Experts of a small language model: a sigmoid router.
Below are experts of layer 4 (counted from 0) of a mixture-of-experts language model. Rows are named up (a neuron's input weights, with its number) and show model dimensions 64-127. Each number is 128 + 24 x the weight over its row's rms, rounded and kept within 0 to 255.
Before each expert's rows: a language model's description of what the expert responds to. This comes from a sample of Wikipedia text that the model never trained on.

# expert 38
Pipe separators between numeric cells in sports and election tables, and semicolons in race or result lists like 0; 3; 5;.
up0 [ 91 120 107 117 122 136 139 124 172 129  84 171 141  96 110 174 129  96 131 144 130 150  84 102 116 140 141 126 124 145 131 150 100 142 136 127 152 107 110 144 127 108 149 148 172  96  88 121  98 145 140 107 144 111 127 117 138 168 112 107  86  89 135 117]
up1 [140 147 171  75 116 145 154  97 131 111  80 150 116 123 140 119 113 116  80 110 161 127 127  91 115 100 102 120 136 145 108 127 114 121  80 141  86 132 114 107 140 158 173  89 122 144 111 140 107 111 131 138 117 135 130 123 114 102 117 133  84 130 115 149]
up2 [ 78 100 143 132 149 139 111 133 166 133 129  89 132 151 134 151 115 107 111 112 139  98 114 114 107  77 147 116 119  92 140 125  77 152 130 155 115  84 122 123 153 162 120 118 104  83  81 157 125  79 142 143 124 134 141 153 121 121 137 130 148 149 130 131]
up3 [144 163 148  97  84 168 176 104 122 112 122 112 119  95 143 119 149 127 137 144 156  84 137 122 157 127 126 165 159 121 113 115 120 129 146 135 131 163 132  79 113 113 133  96 145 113  78  78 152 108  95 147 132 139 180 137 121 139 129 116 117 175 157 101]
up4 [121 151 142 161 123 118 130 133  88 143 140 148 168 124 148 141 161 148 131 129 158 134 126 109 138 122 120 153 123 159 125 120 160 114 144 144  85 154 121 106 135 130 121 100 108 148 101  87 125 142 147 103 165  79 141 111 107 143 142 106 105 126 121  95]
up5 [125 149  72  98 111 125 170 132 136 142 138 109 161 115 122 122 134 130 127  80 149 108 112 136 121 156 100  93  80 117 111  94 106  71  86 154 162  99 116 128 158 114 129  89 117 128 110 102 154 166 156 134 186 121  89 125 110 104 131 115 113 115 152 134]
up6 [112 144 162 106 143 150 144 110  87 134 130 141 142 113 125 153 120 121 125 110 107 115 143  99 130 122  94  89  94  91 118 136  82 159 120 129 112 188 126 176 172 149 123 113 120 128 173 115 127 135 144 142 155 104 124  80 107 114 112 144 151 148 145 101]
up7 [126 134 101  96  94  97 148 161  87 161 139 140 129  88 123 183 153 143 160 122 119 119 130 143 126 120 143 148  97 156 159 161 114 118  88  82  61 184 141 154 114 111 112 115 130 122  76 130  98  99 150 161 186 127 143 124 151 172 164 162 141 145 118 112]
up8 [174 125 129  88 112 103  84 129 129 116 178 140 127 169 135 151  86 127  92 145 123 123 129 160  93  95 138 104 147 127 111 170 140 122 128 138 107 134 143 153 152  87 109 108 118 143 102 143 143 116  82  55 133 154 146 122 101 112 149  85 141 141 109 110]
up9 [143 100 137  79  86 206 126 132 162 150 114 102 142 157 106 148 100 155 150 103 118 171 100 128 110 116 122 158 127 107  90 109  87 101  99 165 128 116 138 133 152  49  83 164  94  74 143 157 107 155 135 138  90 116 128 113  78 147 139 117 137 111 149 139]
up10 [141 114 130 107 159  97 150 118 141 125 149  84 126 175 107 180 121  95 110 131 138 103 133 144 157 122  91 106  98 157 114 135 126 163 132 140  75 153  92 115 102 134 106 102 121 113 132 161 102 163 138 138  95 114 136 144 114 128 134 127 157 124 110  85]
up11 [143  77 117  84  85 131 134 151  96 181 150  86 104 159 142 135 114 108 116 174 116 128  99 130 126 154 122 141 122 137 140 154 150  95 178 128  63  86 119 146 169 132 109 100  91 102 120 159 107 101 150 117 131 137 158 124 116 123 131 125 157 123 121 128]
up12 [111  60 112 152 142 131  94 159 126 132 135 105 103 101 129 135 135 129 159 153 144 104 124 118  98 125 112 136 153  98 132 133  65 147 118 169 100 140 112 121 176 110  70 132 130 136 151 106 124 142  73 111 109 110 136 122 117 147 132 118 123 135 146 147]
up13 [156 124 101 141  95  88 126 143 117 105 134 110  96 152 127  79 128  94 112 154 130 106  97 132 116 130 173 101 140 114 165 125 125 113 147 142 136 165 142 125  54 109 145 117 135 112  80 131 113 118 138  99 142 136 141  87 136 164 114 131 123 109 164 102]
up14 [125 128 147 120 131 151 121  79 113 150  86 100  78 172 108 149 122 100 108 132 106 127 112  56 150 151 114 112 125 142 138 112 156 103 125 143 147 105 132  90 162 137 170  95 121  93 164 120  96 124  96 111 136 110 143 126 103 109 161 142 114 154 162 128]
up15 [162 134 118 120 140 127 137 143 137 150  80 102 128 145  92 140  76 107 116 116 123 137 129 122 172 153 148 134  97 136 125 122 125 123 121 158 127 125  90 115 143 119  78 136 170  97 137  96 119 147 146 114 115 107 116 140 141 151 111 131 122 101 121  97]
up16 [ 58  85 150 121 145 153 126 138 151 116 161 107 142 127 134 108 137  90  92 110 122 118 138 118 125 101 113 155 116 137  95 102  64 147 140 142 112 145  98 134 135 133 135 130 116 117 133 135 107  79 138 141 145 124 177 135  98 125 125 117 116 160 154 119]
up17 [108 114 141 147 141 115 128 119 145  96 113 150 101 141 125 167 128 153 170 124 160 124 112 127  98 141 107 128 121 165 113 122 133 154 135 152 141  90 107 130 150 106 107 138  82 154  31 116 138 120 119 147  92 175 148  96 103  87 111 149 111 105 122 123]
up18 [122 109 147 107 168 127 110 138 114 110 133  87 113 164 143 118 116 103 121 165 150  82 100 160 130 146  95 125 134  93 114 125 148 126 140 134  98 147 121 145 141  83 132 103 121 167 132 108  82 112 101 125 112  96  99 163 160 173 141 138 105  81 126 149]
up19 [180 129 152 147 128 149 120 136 151 124  96 114 132 111 114 138  95 135 131 130  95 170 138 133  91 112 162  96 108  94 171 159 122 153 147 110 122 149 149 173 122 101 147 140 112 144  96 157 115 124 123  97  98 151 157 149 119 101  70  90 132 119 196 164]
up20 [125 104 207  90 104 119 130 142 114  93 112 114 126 111 143 131 102 112 127 104 141 142 162 151 104 117 111 194 119 165 135 123  77 104 155 107 155 121  93 102 136 162 127 137 120  89 132 128  90 201 159 146 149 128 143 142 108 122 110 180 146 152 155 107]
up21 [134 100 118 124 111 119  93 113 131 162 116 122 100 134 135 110 117 100 151 134 146 137  87 168 136 152 128 120 126 170 118 160 142 127 175 141 160 131 133 124 114  99 125 113 139 129 141 169 153 142 130 123 150 124 108 147 120 102 103 104 146 123 148 112]
up22 [116 138 197  84 126 115 139 114 119 166  99 136 124 161 192 120 114 116 130 128 139  90 145  98 134 161 106 115 136 108 155 170 157 153 117 117 106 174 118 136 120 124 132  91 117 136  85 139 151 107 121 121 117  93 123 147 136 130 106 133  72 111  99 173]
up23 [105 139  75 112  86 122 135 117 153 107 115  98 136 121 144 124 119 131 100 127 145 128 108  95  79  75 119 142 126 152 119 168 173 120 167 170 159 120 136 101 133  84 138 167  85 113 115 163 139 160 135 160 166  90 159 146 105 155 130 117 156 108 138  86]